{
  "n_layer": 8,
  "d_model": 96,
  "n_experts": 96,
  "experts_per_token": 2,
  "d_expert": 64,
  "d_shared_expert": 64,
  "activation": "tanh_gelu",
  "moe_layers": [0, 1, 2, 3, 4, 5, 6, 7],
  "router_score": "sigmoid",
  "normalize_top_k": false,
  "routed_scale": 1.0,
  "balance_loss": 0.000423,
  "balance_bias": true,
  "shared_expert_gate": true,
  "init_std_router": 0.0122,
  "lr_router": 0.00127,
  "vocab_size": 4096,
  "norm": "rmsnorm",
  "norm_eps": 1e-05,
  "tie_embeddings": false,
  "optimizer": "muon_variant",
  "lr": 0.00939,
  "beta1": 0.95,
  "grad_clip": 2.0,
  "batch_tokens": [65536, 131072],
  "seq_len": 512,
  "train_tokens": 618200000,
  "steps": 6632,
  "dataset": "wikipedia_en"
}
Below are experts of layer 2 (counted from 0) of a mixture-of-experts language model. Rows are named router (the router's row for the expert), up (a neuron's input weights, with its number), down (a neuron's output weights, with its number) and show model dimensions 0-95. Each number is 200 + 20 x the weight over its row's rms, rounded and kept within 0 to 999.
After each expert's rows: a language model's description of what the expert responds to. This comes from a sample of Wikipedia text that the model never trained on.

# expert 44
router,203,172,212,218,143,201,202,198,200,207,205,199,225,242,227,197,213,208,182,222,248,208,164,210,180,135,199,194,203,208,200,140,187,197,182,202,195,196,199,166,186,179,199,180,199,207,191,197,217,199,192,205,223,208,228,230,207,240,234,201,203,199,162,220,207,214,169,187,194,188,206,203,224,189,206,204,208,185,190,199,208,193,194,215,202,208,189,182,181,209,202,245,213,215,224,218
up0,216,211,206,172,174,168,197,161,170,192,179,197,218,211,206,211,193,165,196,220,209,182,156,229,181,220,200,200,204,195,200,184,196,182,166,197,235,189,192,216,204,207,207,193,211,193,209,228,193,189,167,199,212,166,164,184,239,218,188,207,203,211,198,194,214,194,201,192,203,217,236,222,167,160,186,195,168,223,214,143,210,213,230,216,202,241,202,186,230,206,198,196,195,205,223,215
down0,206,170,167,188,187,193,199,179,214,207,198,177,197,178,202,216,191,211,169,196,210,181,219,176,183,182,238,165,221,218,205,216,207,158,212,220,186,190,194,185,220,177,214,217,245,183,226,172,202,190,214,224,227,226,244,192,185,182,161,199,173,173,223,200,204,218,214,220,212,183,175,190,198,201,236,213,217,196,211,208,221,204,194,180,227,192,188,194,197,180,208,220,229,170,234,232
up1,227,186,176,222,197,238,179,191,202,208,204,190,227,204,210,198,211,224,176,183,188,181,180,210,210,169,173,232,183,208,240,174,203,165,192,212,172,201,188,182,184,248,182,190,185,204,186,175,200,162,219,214,205,214,192,215,186,211,202,193,202,205,169,183,197,199,206,224,158,200,250,242,196,181,206,215,243,199,196,185,199,223,199,204,182,211,186,181,201,242,215,193,212,220,220,171
down1,213,217,200,201,215,167,215,216,235,227,183,188,212,176,204,193,204,207,211,199,182,190,200,220,180,194,178,189,192,239,170,228,193,201,199,194,217,201,187,227,203,157,210,199,194,239,192,229,191,214,226,184,202,174,211,174,205,219,207,206,160,224,223,236,211,168,227,174,231,211,150,172,210,229,167,195,198,203,210,228,202,203,217,208,209,180,208,172,193,190,195,224,209,183,167,165
up2,207,156,162,193,178,166,251,200,204,199,206,207,195,204,207,220,219,250,158,211,195,223,209,195,176,194,206,201,222,174,209,202,187,186,220,170,211,217,188,182,198,229,199,207,182,191,186,206,193,196,227,207,217,210,201,206,220,214,224,177,205,199,216,179,208,187,188,207,184,224,217,221,201,209,208,176,169,220,206,213,220,208,172,253,188,194,221,242,233,186,199,245,208,219,207,218
down2,195,204,214,193,192,189,209,197,238,155,173,184,193,220,213,162,148,207,222,177,228,190,218,185,193,219,177,192,182,232,211,226,205,204,204,203,191,204,191,221,222,217,182,220,185,211,201,228,193,178,165,191,195,177,213,189,184,174,156,220,186,195,208,223,209,193,216,199,196,228,196,176,213,199,188,199,167,185,206,193,184,202,238,193,256,190,195,194,189,190,232,214,195,167,207,158
It responds to: Century digits in years. Digits after a leading 1 or 2 in years and numbers, especially 9 in 19xx like 1923, 1997, plus other digits.

# expert 16
router,212,213,166,197,208,218,189,196,233,185,190,201,186,179,173,192,217,205,175,226,234,178,182,232,161,181,230,183,203,226,210,196,172,231,223,199,222,186,193,161,190,160,188,190,205,203,184,199,189,162,227,218,197,174,242,198,195,254,177,185,207,184,181,168,181,202,197,200,209,227,213,211,192,200,195,194,171,169,187,211,207,185,197,166,217,221,198,189,196,182,194,179,221,194,202,225
up4,205,183,184,202,197,217,198,194,185,185,198,197,203,213,181,227,187,205,196,218,218,215,195,196,190,190,214,179,185,228,184,228,171,226,208,194,233,203,248,178,176,144,171,199,188,213,194,187,223,164,235,207,184,183,198,246,212,206,174,204,156,171,175,208,214,214,175,213,190,178,167,184,188,196,193,228,180,189,198,181,202,186,198,203,225,187,212,162,191,171,206,186,177,177,231,185
down4,191,214,199,233,259,155,192,198,208,186,159,179,176,185,213,209,203,213,217,199,213,221,193,197,193,199,222,195,196,190,199,211,166,197,179,192,167,173,168,183,223,208,196,193,196,193,185,197,201,228,236,199,210,202,220,195,191,212,229,185,235,211,223,158,201,221,194,198,187,214,208,194,196,178,186,221,191,191,177,180,162,217,195,150,189,195,199,217,238,183,174,165,225,204,173,197
up5,232,219,171,228,194,226,183,192,157,195,189,189,189,152,173,196,181,191,207,188,207,181,216,197,210,191,217,183,193,170,221,197,199,212,200,176,212,177,187,172,216,182,221,205,214,187,200,209,245,223,216,201,240,197,200,222,209,217,199,165,205,199,186,153,189,206,215,211,178,229,212,204,239,215,179,219,180,187,223,204,210,199,184,161,200,199,222,172,192,220,217,183,169,188,229,232
down5,198,213,186,219,184,164,218,213,220,215,179,200,199,231,170,193,191,220,178,165,207,186,217,220,209,221,185,227,197,218,179,198,187,223,232,174,211,186,265,164,187,204,164,225,193,157,202,203,198,184,169,224,193,176,187,188,227,210,207,221,172,211,207,235,216,186,158,183,203,199,208,189,170,195,193,201,166,172,204,204,185,196,225,170,207,203,200,202,189,206,190,193,182,217,204,180
up6,192,188,151,191,221,188,168,193,178,223,175,209,201,189,213,202,198,225,203,228,212,200,182,207,208,156,186,182,192,225,186,188,157,204,196,205,173,191,186,195,216,188,219,209,203,210,220,189,205,213,221,186,228,189,214,196,208,218,175,223,232,186,139,182,180,196,198,152,213,199,201,176,173,207,190,154,193,189,220,208,196,193,220,199,175,250,221,199,173,206,209,183,231,204,204,202
down6,202,160,233,205,187,167,202,221,178,187,217,199,222,163,224,199,211,200,175,192,194,176,198,190,177,195,209,193,156,184,203,216,211,182,199,185,181,199,188,202,222,188,161,190,228,210,196,208,213,189,182,208,239,173,187,182,206,203,204,191,195,235,223,172,244,183,169,189,225,179,195,195,227,243,201,231,213,190,177,199,204,224,213,220,229,226,188,191,220,235,226,213,189,168,216,202
It responds to: L/R syllables mid-word. Mid-word pieces built on l or r, such as ur, ol, il, el, ir, in words like curated, portfolio, Heiligendamm, Earl, Shirley.

# expert 7
router,220,191,194,192,206,204,180,202,201,217,200,196,201,230,215,172,221,233,150,205,200,229,179,197,213,163,252,217,201,181,207,207,209,198,204,171,207,227,204,190,198,202,210,208,213,195,215,172,216,169,236,190,208,177,190,232,193,238,173,177,194,191,202,225,202,215,209,228,201,195,255,220,205,226,196,180,189,213,177,227,188,179,199,211,211,189,194,199,200,251,175,186,157,191,205,214
up4,213,209,204,181,214,203,180,214,218,189,230,174,152,207,193,157,193,208,195,202,190,206,158,210,191,183,248,195,185,151,199,175,238,184,187,212,225,191,204,199,180,202,210,188,211,192,238,199,182,226,227,165,236,191,202,213,170,217,197,180,231,161,197,201,202,186,222,212,200,187,199,195,208,181,191,191,211,207,170,220,177,184,191,218,198,160,224,196,185,182,221,185,198,179,203,229
down4,243,192,192,201,194,219,210,204,188,224,195,213,218,206,204,180,214,191,153,176,202,156,200,186,215,191,185,174,195,193,234,242,156,189,215,145,221,202,237,195,203,174,209,179,166,186,199,199,197,172,194,214,183,205,197,198,209,218,216,210,199,227,227,228,233,216,225,207,172,173,207,180,194,203,203,205,193,197,237,174,215,215,214,202,214,228,191,194,199,202,164,211,203,179,171,193
up5,245,191,193,192,194,203,216,219,180,179,212,194,236,229,207,155,232,202,174,190,243,216,213,191,175,176,198,200,202,208,199,221,175,156,214,204,218,188,220,192,196,198,172,204,226,195,199,188,189,202,202,235,198,169,199,212,186,241,221,164,204,205,194,216,205,154,214,211,255,191,202,201,211,215,183,222,227,178,226,190,154,205,194,194,195,199,169,203,201,209,199,202,216,180,193,207
down5,195,199,203,198,160,204,202,208,228,198,185,199,187,219,193,227,175,245,193,216,170,185,190,155,225,203,192,212,159,166,199,188,214,212,234,191,195,196,151,224,197,197,246,211,177,170,197,195,196,188,199,183,189,159,222,196,232,175,206,215,203,215,209,177,171,236,230,186,175,237,208,202,210,171,187,180,178,186,207,208,208,198,213,183,181,191,190,194,181,210,171,190,206,188,216,197
up6,194,188,206,205,198,228,183,156,213,193,232,206,195,200,225,222,205,173,173,162,202,206,210,232,207,155,210,185,170,196,229,183,190,196,216,172,190,201,193,177,184,199,202,171,234,190,228,177,202,181,205,196,214,200,205,190,267,190,216,202,199,149,210,193,186,193,206,207,214,182,201,225,207,223,211,221,185,219,194,205,214,180,220,175,224,187,228,193,236,195,234,183,194,205,193,231
down6,201,185,212,224,210,213,236,162,191,190,190,214,194,218,190,177,222,197,203,175,189,191,205,233,211,171,209,192,216,195,228,219,211,226,209,185,188,203,211,207,194,193,197,180,211,211,193,187,193,183,220,203,236,186,204,219,217,196,207,230,146,216,208,175,205,213,213,232,239,186,202,178,178,207,182,202,209,271,196,180,254,206,187,223,187,203,191,192,210,200,195,208,230,238,168,221
It responds to: Opening brackets and quotes. Opening parentheses, quotes and brackets that begin an aside, such as acronyms (TIMTA), dates (2011), translations or incumbent notes.

# expert 31
router,204,191,202,207,174,193,196,193,193,185,193,201,191,225,176,234,199,248,178,238,205,257,203,208,203,210,214,202,227,188,194,185,203,187,149,169,190,201,174,210,222,184,210,203,232,195,173,209,208,202,197,241,204,198,197,209,182,190,213,183,215,231,206,218,201,148,205,222,196,205,185,184,217,213,178,199,147,184,244,188,211,190,200,190,218,197,199,206,208,186,181,215,159,200,171,200
up46,191,201,212,204,171,174,213,205,219,203,194,192,158,197,185,197,234,214,205,214,191,190,225,181,228,195,210,185,211,195,184,198,176,239,223,231,261,185,202,221,201,175,241,178,240,205,192,207,182,191,189,170,212,219,168,227,238,204,184,205,227,225,180,178,190,235,202,208,221,211,187,188,187,197,184,160,193,200,213,225,197,206,198,200,244,215,201,189,204,188,186,218,188,180,201,230
down46,245,190,172,198,167,206,234,203,189,182,189,206,182,207,222,222,195,186,187,191,172,180,220,191,201,197,212,217,203,233,224,215,206,223,234,188,247,225,231,198,146,214,165,216,199,202,183,173,210,191,204,193,187,199,178,234,195,194,193,184,203,222,216,207,192,182,194,246,213,213,213,219,167,201,217,203,187,205,252,207,176,222,212,233,206,201,178,216,206,191,178,217,201,172,204,205
up47,200,205,238,214,194,217,190,189,197,203,193,181,181,220,232,214,180,207,204,198,193,228,198,206,191,212,212,203,231,194,208,187,200,188,156,218,225,202,177,231,207,223,199,182,179,191,234,231,195,201,200,245,225,192,245,222,208,236,229,212,225,199,217,152,207,198,205,193,176,182,208,204,180,243,195,205,196,219,198,167,183,172,208,221,232,173,189,174,194,177,235,198,204,197,218,229
down47,177,159,187,204,197,210,230,233,193,187,214,225,211,187,213,209,194,210,218,205,179,185,176,201,199,195,200,232,159,152,160,189,227,193,218,182,211,188,174,204,190,199,227,218,217,180,227,198,186,178,203,192,211,183,162,195,197,210,216,192,172,204,203,220,186,201,175,192,217,169,173,221,179,171,184,180,217,225,200,190,220,240,210,223,204,201,189,207,200,222,171,162,177,162,228,192
up48,193,232,218,178,225,207,225,215,229,183,219,198,197,202,191,225,200,231,147,191,225,202,171,239,209,227,239,206,189,221,165,194,205,186,208,210,224,200,208,193,259,183,183,181,213,185,195,196,187,193,172,234,215,170,197,189,195,177,180,161,205,187,215,181,204,224,187,176,192,199,190,206,154,200,181,209,197,198,203,175,200,201,207,184,184,206,211,204,194,206,211,202,185,233,157,181
down48,220,198,193,187,219,207,160,202,172,233,183,204,190,207,194,171,232,205,215,177,204,210,233,202,185,177,200,221,205,223,204,199,180,210,216,196,191,192,205,195,193,196,188,169,190,232,202,190,197,217,201,205,185,202,183,192,214,193,218,172,189,189,173,251,237,230,226,217,171,199,187,207,201,189,227,197,234,205,194,217,203,216,228,222,153,225,168,202,240,225,174,192,186,151,198,171
It responds to: Space before numbers. Standalone space token before a number, after a comma, colon or table bar, as in "May 3, 1994", "c. 1840", "Linnaeus, 1758".

# expert 40
router,206,224,175,209,205,186,185,191,232,206,235,210,192,200,229,194,229,188,188,204,199,194,223,220,186,202,213,159,191,222,210,158,172,191,196,177,197,215,168,178,196,200,177,172,197,205,204,209,197,209,195,212,191,182,245,208,193,211,195,143,163,154,209,164,185,194,153,216,212,221,191,181,190,191,230,191,246,232,195,188,197,196,190,179,209,195,210,201,162,206,181,205,193,196,195,195
up4,226,234,211,212,181,209,233,210,226,203,191,163,202,208,216,175,195,192,146,226,213,185,185,255,166,199,192,182,199,214,216,198,213,195,184,235,248,191,172,206,214,234,195,207,198,172,189,214,185,193,217,180,179,218,196,187,205,178,177,163,192,209,176,148,200,200,207,207,188,189,203,186,215,195,185,172,213,216,187,192,213,175,176,206,200,207,192,222,160,197,217,181,197,181,187,199
down4,191,172,196,193,185,215,226,181,198,214,228,197,213,225,188,246,255,188,246,186,172,209,187,197,208,198,216,209,222,187,193,200,216,212,234,203,226,238,187,232,235,194,179,220,202,180,213,195,206,193,172,173,212,171,185,182,180,223,188,210,207,231,199,183,207,205,202,170,212,215,203,187,185,223,196,189,153,161,186,237,194,201,213,203,199,222,180,210,225,198,187,223,215,184,198,218
up5,222,217,218,178,191,187,192,255,255,183,220,233,188,183,195,210,237,200,199,202,195,213,186,188,209,191,225,219,218,190,219,186,216,186,190,180,222,199,183,215,173,196,161,209,214,174,235,184,206,184,205,196,185,173,215,185,195,226,193,207,198,190,202,187,214,228,190,209,233,235,202,235,197,199,172,160,241,223,205,192,173,193,198,192,206,216,203,211,185,174,179,170,198,236,189,220
down5,202,236,175,242,210,194,201,193,176,222,180,224,181,219,191,181,218,182,176,239,157,208,210,180,181,185,186,173,165,206,205,228,198,219,189,175,196,216,194,214,212,199,207,198,186,191,190,197,183,206,238,208,209,210,216,185,189,190,209,196,181,200,219,209,203,237,181,196,187,190,233,172,144,192,207,208,227,204,211,223,168,252,195,217,214,163,189,193,205,220,198,207,220,163,191,197
up6,163,235,205,220,195,172,188,194,234,204,220,212,193,186,261,198,180,194,199,224,177,217,223,209,212,194,186,181,190,205,203,207,200,202,177,193,179,206,166,193,201,184,216,199,192,209,221,199,216,189,196,212,200,191,181,232,243,191,220,170,181,190,259,200,197,212,194,183,176,194,216,210,237,197,174,204,234,167,194,188,169,178,223,203,190,212,174,177,215,177,217,213,243,216,205,207
down6,239,185,234,202,181,152,191,186,198,222,169,209,201,226,161,182,214,216,204,201,167,163,182,224,194,198,191,197,219,182,187,186,174,192,206,241,174,193,193,161,215,191,226,222,205,197,211,199,198,183,222,195,181,224,185,166,209,234,182,152,220,229,215,215,177,224,200,235,201,192,197,236,187,198,167,211,187,217,200,195,200,198,174,187,198,210,195,167,198,210,201,192,200,201,201,227
It responds to: Ar/av/ov in names. Middle pieces like ar, av, ov, n in foreign surnames and place names, such as Villarroel, Davar, Qatar, Dinaric, Pisaurum.

# expert 26
router,213,222,213,168,191,235,190,198,171,186,200,217,202,197,179,244,188,226,158,201,196,203,215,212,174,214,188,214,179,232,209,220,190,223,202,191,188,238,200,195,135,193,202,188,214,224,203,211,193,197,198,155,208,218,226,225,223,233,195,184,179,204,171,188,195,205,214,229,215,209,210,201,183,163,215,165,210,186,218,213,211,182,207,197,199,214,189,255,212,185,200,187,189,210,201,221
up4,208,217,188,226,211,200,182,194,218,210,207,219,197,182,226,183,210,225,188,192,179,187,197,235,131,181,233,198,179,245,192,233,204,207,190,185,177,217,184,192,172,173,197,180,226,225,195,186,187,207,190,211,199,181,198,212,170,205,205,185,188,217,209,200,185,190,181,190,214,175,208,162,221,182,233,182,208,223,232,202,191,168,225,230,181,214,171,186,202,161,218,199,178,218,177,187
down4,203,208,206,176,169,182,180,259,202,210,203,200,217,197,196,228,178,185,244,230,226,217,182,202,238,195,188,220,216,221,210,195,218,165,193,189,222,212,200,188,208,183,209,174,197,212,203,165,179,194,190,217,231,231,229,212,211,201,187,208,188,212,197,179,223,242,198,178,205,199,201,171,157,183,217,216,228,210,176,221,201,207,190,187,215,173,189,207,181,218,177,210,198,235,177,165
up5,177,211,164,197,204,226,184,186,167,179,207,191,203,223,188,214,218,221,192,201,195,192,179,222,204,191,190,206,195,194,214,182,220,205,206,186,235,202,202,242,206,217,221,185,237,229,197,200,223,199,212,207,233,212,193,205,227,201,194,192,201,221,149,192,213,207,203,219,188,181,161,202,210,200,204,219,147,187,236,155,234,201,245,195,231,188,196,235,195,164,190,221,183,210,201,212
down5,200,213,165,193,187,194,169,202,190,202,163,180,201,202,185,199,204,191,159,162,205,213,195,226,189,196,187,191,182,201,201,171,195,211,209,211,192,184,201,232,206,161,270,205,200,236,207,224,206,193,202,176,214,187,183,177,210,191,221,210,213,174,227,195,201,231,227,225,222,188,186,201,192,197,222,186,216,177,230,194,227,205,219,229,201,202,237,210,202,197,220,185,170,183,223,250
up6,209,193,174,185,203,225,202,191,158,219,186,218,169,199,175,187,207,215,210,221,207,180,193,202,200,204,196,157,197,166,198,167,201,163,196,153,210,188,158,188,207,204,210,222,199,175,223,212,185,223,197,205,229,222,188,219,215,176,162,188,202,217,192,198,161,219,221,202,199,215,178,175,203,202,235,240,196,183,191,214,186,188,221,206,190,222,187,191,198,182,228,212,155,213,173,229
down6,206,179,218,212,194,182,223,175,191,168,190,188,141,221,218,221,205,209,191,177,177,198,163,202,189,226,188,206,192,204,194,223,222,222,214,204,178,210,239,191,173,178,229,167,184,206,209,174,201,193,198,187,213,211,214,191,194,176,179,203,192,186,198,194,194,184,216,198,193,219,197,208,221,152,187,224,237,212,164,180,194,247,216,210,192,204,198,232,202,236,207,216,190,216,220,151
It responds to: Word-initial pro/ro pieces. Opening pieces of words like ro-, pro-, com- in film and music prose, e.g. row, roster, producing, bathroom, played.

# expert 6
router,211,219,213,176,175,205,181,198,189,215,210,210,195,174,175,210,201,199,211,228,228,186,207,178,180,174,205,205,238,224,170,203,213,203,186,185,223,207,180,226,184,178,224,199,209,204,203,196,182,200,180,165,227,159,192,202,207,236,204,196,188,209,183,184,194,207,202,227,209,200,233,209,199,186,226,186,214,205,168,225,200,157,219,226,224,202,185,197,185,190,192,178,140,196,190,265
up46,155,245,196,222,217,217,173,210,212,192,205,212,201,182,194,191,214,176,199,216,206,206,222,183,165,195,223,220,229,182,199,211,198,175,163,193,215,190,184,236,231,204,195,193,183,199,202,197,191,224,173,237,170,229,165,226,194,191,181,212,225,194,163,203,162,210,200,211,173,213,176,224,188,225,188,183,182,173,213,179,163,207,206,196,235,184,192,222,210,216,199,204,182,227,214,189
down46,175,248,212,205,215,219,165,217,214,206,201,191,195,195,187,184,229,202,213,173,256,203,208,185,153,201,200,215,216,220,191,199,219,173,216,223,170,200,220,201,183,160,164,204,175,197,185,189,185,227,174,237,199,220,224,213,165,183,188,228,204,206,210,200,204,220,230,196,197,196,226,210,178,220,203,191,208,203,206,224,198,235,186,185,199,169,223,224,218,175,181,195,181,177,183,192
up47,211,185,197,197,172,201,218,193,231,171,172,202,196,195,181,191,207,229,201,202,189,188,203,176,209,189,240,211,193,189,197,204,198,202,184,206,166,181,201,218,225,183,184,166,225,191,195,191,177,218,180,257,188,226,234,193,231,185,182,173,225,153,215,202,163,149,228,212,192,169,196,208,213,184,189,182,189,188,174,218,164,205,204,201,194,209,198,180,220,199,164,215,197,171,207,203
down47,183,208,223,198,205,212,187,174,190,158,225,189,191,227,215,222,203,249,227,193,185,215,221,195,178,192,231,225,184,148,181,161,209,190,217,199,185,161,191,208,193,170,197,201,193,178,208,255,185,219,203,235,219,212,181,176,195,210,195,192,213,181,207,219,201,193,207,228,195,167,177,210,207,219,210,215,192,238,172,200,212,185,184,175,231,189,200,181,208,186,212,199,209,189,189,226
up48,215,223,206,192,176,225,180,185,195,199,208,221,235,183,204,181,192,171,196,179,177,233,213,172,209,209,224,209,210,193,180,211,202,226,218,162,191,197,208,214,179,204,220,173,184,234,210,186,223,176,190,202,208,198,247,185,135,223,212,182,173,181,177,190,194,193,188,200,219,233,233,202,216,190,211,206,221,200,206,211,245,205,205,191,213,217,196,234,207,170,239,193,182,172,204,201
down48,242,194,207,185,202,228,172,179,195,196,232,190,221,187,211,158,204,205,198,190,176,183,202,183,218,220,208,193,226,184,177,170,206,218,174,178,213,236,222,214,222,207,175,162,203,228,199,169,195,195,193,177,190,200,178,220,212,203,169,207,217,202,192,165,196,194,183,187,210,233,213,212,177,217,220,190,193,210,212,241,176,246,197,232,191,186,197,203,226,183,218,214,154,225,182,206
It responds to: Spaces before numbers. Bare spaces and capital initials in tables, lists and names, mostly before numbers: dates like October 1984, Vol. II, state abbreviations like PA.

# expert 25
router,204,204,187,226,204,231,188,170,176,179,217,202,207,215,202,242,201,240,191,228,175,220,225,212,220,220,253,215,225,186,202,181,175,216,195,194,211,173,179,192,164,192,226,192,185,211,189,205,190,198,214,212,221,198,189,213,225,200,220,210,190,197,196,160,203,190,210,211,212,249,214,199,222,187,154,193,194,203,235,209,195,192,200,208,199,200,211,203,155,227,208,230,181,222,233,228
up4,222,187,169,233,209,200,191,165,206,188,196,155,210,202,207,202,206,211,188,235,243,194,181,185,177,178,194,187,211,190,196,222,237,184,207,209,213,169,189,225,182,198,231,202,202,205,205,239,166,210,228,203,218,175,228,182,205,201,208,208,176,215,190,245,178,194,193,200,257,213,198,216,192,178,192,174,201,190,203,207,239,204,224,190,215,210,204,174,161,184,206,194,174,228,208,211
down4,164,206,203,197,207,187,211,205,158,194,212,159,170,208,190,202,213,224,215,194,153,180,201,175,184,211,209,157,189,172,231,197,174,236,184,206,186,178,217,194,225,187,215,183,194,241,179,234,178,191,203,190,197,179,209,220,214,178,199,193,207,192,227,213,220,210,219,214,194,201,189,208,186,202,183,234,203,217,178,166,164,187,198,193,178,159,201,230,208,224,166,232,192,201,194,211
up5,158,192,190,223,227,183,214,208,198,196,221,233,159,184,196,196,191,198,168,198,197,194,241,207,203,190,194,199,185,192,216,189,178,228,184,188,234,232,171,229,183,210,202,200,248,192,223,165,170,195,206,192,210,206,195,224,239,181,210,225,246,205,188,169,194,219,176,176,164,219,209,226,194,195,237,172,207,184,205,211,198,188,214,203,199,176,207,204,201,239,191,209,217,194,207,212
down5,177,211,220,249,210,199,222,218,241,201,201,197,234,181,205,218,214,228,213,205,183,213,210,196,196,211,229,198,173,196,182,244,194,222,214,191,186,193,180,178,197,225,188,177,210,170,182,203,205,188,174,213,222,207,226,178,206,212,227,208,227,176,166,208,183,210,228,169,217,191,192,172,170,176,161,206,151,187,193,197,216,209,184,231,204,202,168,216,188,192,223,212,181,199,179,184
up6,200,195,189,211,190,193,197,213,172,190,185,215,180,209,172,182,180,234,205,237,186,188,215,222,240,196,230,181,194,164,208,169,194,215,165,223,220,194,184,182,222,221,205,187,216,186,207,190,153,188,227,223,205,220,196,212,205,177,224,167,206,206,186,177,213,172,222,200,205,246,163,213,183,209,239,165,196,227,198,196,199,226,185,178,213,173,206,176,173,187,201,213,196,197,178,190
down6,188,230,184,172,202,233,204,184,188,186,220,191,180,203,205,189,215,148,189,168,207,192,187,184,179,187,180,235,203,255,215,209,228,173,220,170,221,192,184,224,169,220,213,155,192,210,188,191,211,237,206,195,195,207,210,213,191,203,206,205,191,174,207,225,169,212,206,201,188,178,192,215,234,185,217,200,206,146,194,215,204,182,230,200,221,213,212,221,212,203,223,182,219,185,227,194
It responds to: Main auxiliary verbs. Forms of be and have after a subject, such as is, was, were, had, has, especially in "This is" or "The body is" descriptions.

# expert 29
router,208,188,207,173,189,190,182,206,181,214,193,193,210,212,183,207,211,197,144,217,212,195,201,172,228,185,191,226,204,182,176,193,171,179,193,219,257,224,194,213,191,217,209,176,230,199,211,207,172,199,223,225,172,184,184,195,194,192,206,186,157,174,185,183,159,170,200,209,197,207,242,208,244,205,215,201,235,208,215,199,197,199,214,194,202,212,199,191,211,205,174,204,229,219,244,233
up4,231,215,177,181,230,196,202,213,203,177,188,214,203,215,220,188,181,227,204,207,235,240,212,216,182,209,179,192,210,201,187,190,195,158,187,180,202,244,185,189,188,202,188,248,198,194,225,217,217,181,202,162,218,197,219,199,229,212,196,207,179,185,220,186,193,182,176,211,185,197,226,214,179,208,209,195,213,235,208,215,216,207,143,185,183,223,179,218,231,222,187,247,216,175,208,194
down4,202,197,215,207,201,262,180,188,178,229,186,221,194,182,189,214,216,167,197,193,205,199,175,199,202,193,231,213,186,203,173,174,172,244,229,215,177,195,252,206,200,206,175,192,211,183,191,194,210,210,183,185,202,205,165,214,204,196,204,210,197,251,163,227,211,213,211,224,198,155,209,180,191,178,181,217,212,215,194,200,208,231,214,210,206,199,176,228,179,207,219,220,213,163,208,189
up5,200,189,184,194,172,178,185,204,192,236,194,199,232,226,195,224,203,218,185,217,209,169,217,172,202,212,179,235,211,172,212,223,193,155,207,184,219,196,180,210,170,213,227,165,195,188,185,205,173,189,216,205,219,206,218,205,238,199,209,181,180,182,191,198,179,209,177,196,189,205,217,201,226,209,206,212,235,186,200,198,229,213,198,257,201,180,190,228,211,219,168,195,232,176,248,219
down5,199,216,225,200,233,195,193,175,192,199,193,179,198,213,212,213,168,221,218,192,199,174,225,193,181,196,168,216,188,223,201,207,197,180,224,231,217,187,220,206,195,192,213,244,238,196,200,195,189,189,232,231,185,161,213,193,198,169,158,183,221,191,194,190,195,231,233,174,189,191,193,198,235,201,179,214,254,228,192,211,217,245,190,169,212,196,192,210,204,220,199,204,206,177,229,222
up6,190,185,192,205,220,218,132,209,197,221,190,209,214,211,159,197,219,187,189,220,194,194,223,158,205,195,210,211,219,179,166,181,193,170,213,214,188,212,180,207,150,183,181,214,212,173,210,203,171,187,212,197,211,217,203,219,219,216,217,207,175,183,212,208,201,188,166,177,218,231,207,200,190,230,240,204,215,234,184,218,177,194,207,203,212,187,203,190,195,158,238,170,221,212,202,195
down6,199,204,231,198,147,205,183,168,175,205,229,185,190,209,192,227,200,246,201,211,203,169,205,210,216,180,208,198,220,199,187,209,187,221,220,210,177,209,201,204,214,199,189,188,223,213,173,217,190,179,168,208,168,164,223,161,187,227,207,198,193,249,207,210,233,200,186,190,215,181,205,169,180,160,209,224,189,256,207,186,205,196,217,199,197,172,216,190,176,192,191,196,199,206,166,197
It responds to: Digits and self. Digits 5 to 9 inside years, times, coordinates and table figures, plus the piece elf in self- compounds (Self-Defense, self-inflicted).

# expert 32
router,206,199,204,226,225,190,177,216,176,195,188,217,227,176,198,191,222,196,188,202,223,192,236,171,178,208,231,185,234,257,187,217,195,225,193,203,226,194,189,203,198,204,210,198,190,207,190,213,192,193,196,226,204,231,198,221,189,218,175,175,215,195,147,200,176,176,161,232,202,214,226,195,178,191,168,182,193,170,224,204,190,194,207,186,218,210,222,263,189,217,210,200,221,199,198,223
up4,209,192,209,208,153,223,186,172,160,198,201,200,225,206,230,215,178,172,198,212,207,200,185,177,249,208,211,220,225,206,189,233,187,197,225,190,231,221,206,212,208,212,206,191,161,215,239,176,198,212,208,231,220,221,226,181,192,232,185,212,213,195,204,191,209,163,177,175,204,225,208,194,169,178,205,164,226,184,200,221,206,177,172,192,223,195,232,222,222,214,179,210,215,197,205,194
down4,193,192,233,188,194,215,254,175,194,195,181,219,162,209,216,195,217,177,207,191,190,200,186,200,173,165,195,187,194,199,211,215,212,194,200,226,195,204,209,186,226,200,254,158,217,164,206,223,242,222,241,197,204,248,203,196,187,184,207,192,217,170,202,196,177,185,210,201,191,181,186,222,186,231,214,220,165,176,191,218,230,206,191,193,209,201,187,196,225,185,209,191,163,194,192,185
up5,185,169,205,243,240,194,205,208,176,174,206,177,205,191,207,228,211,216,173,195,245,232,210,200,197,190,203,182,221,230,190,179,215,253,215,198,228,208,204,218,210,184,224,204,232,196,185,211,204,196,191,200,199,215,196,252,181,238,167,188,204,241,189,203,184,183,192,199,201,214,217,172,191,196,172,219,176,226,189,189,191,186,204,217,214,196,224,191,204,206,158,188,212,168,221,199
down5,168,191,211,195,239,217,223,187,240,180,218,237,192,206,208,154,203,203,211,181,172,183,205,198,185,209,180,172,220,177,207,219,215,191,177,192,198,160,222,176,209,194,186,200,183,201,196,202,232,195,183,203,208,223,174,198,207,228,172,214,201,231,204,197,222,183,191,219,179,231,224,174,165,197,185,166,204,203,167,209,221,190,186,167,163,171,200,233,217,198,220,205,234,205,190,197
up6,173,205,182,180,201,168,209,180,178,230,245,223,213,212,197,209,154,201,228,209,179,171,183,202,198,189,202,189,260,195,195,221,192,251,209,217,227,235,217,176,185,177,210,172,218,202,228,201,218,196,187,200,234,208,193,202,188,206,196,176,215,208,162,183,207,206,226,216,222,171,208,179,195,173,213,211,218,204,186,220,199,201,228,177,226,200,203,192,196,226,184,199,182,218,217,179
down6,170,229,220,180,215,204,220,209,202,177,195,214,205,191,201,168,175,180,227,219,210,204,198,246,189,228,174,191,186,189,222,252,186,212,177,202,190,187,152,192,197,204,188,213,191,195,183,182,219,185,192,187,175,218,200,174,212,197,201,205,211,187,196,194,222,223,177,216,188,184,231,189,201,215,166,201,192,201,189,166,201,222,265,212,196,194,232,184,208,242,174,201,173,177,190,192
It responds to: Slashes and colons in lists. Separators in football career lists and infobox fields, e.g. U19 / 1 / (0), Country: Thailand, plus name pieces like -an, Man, San.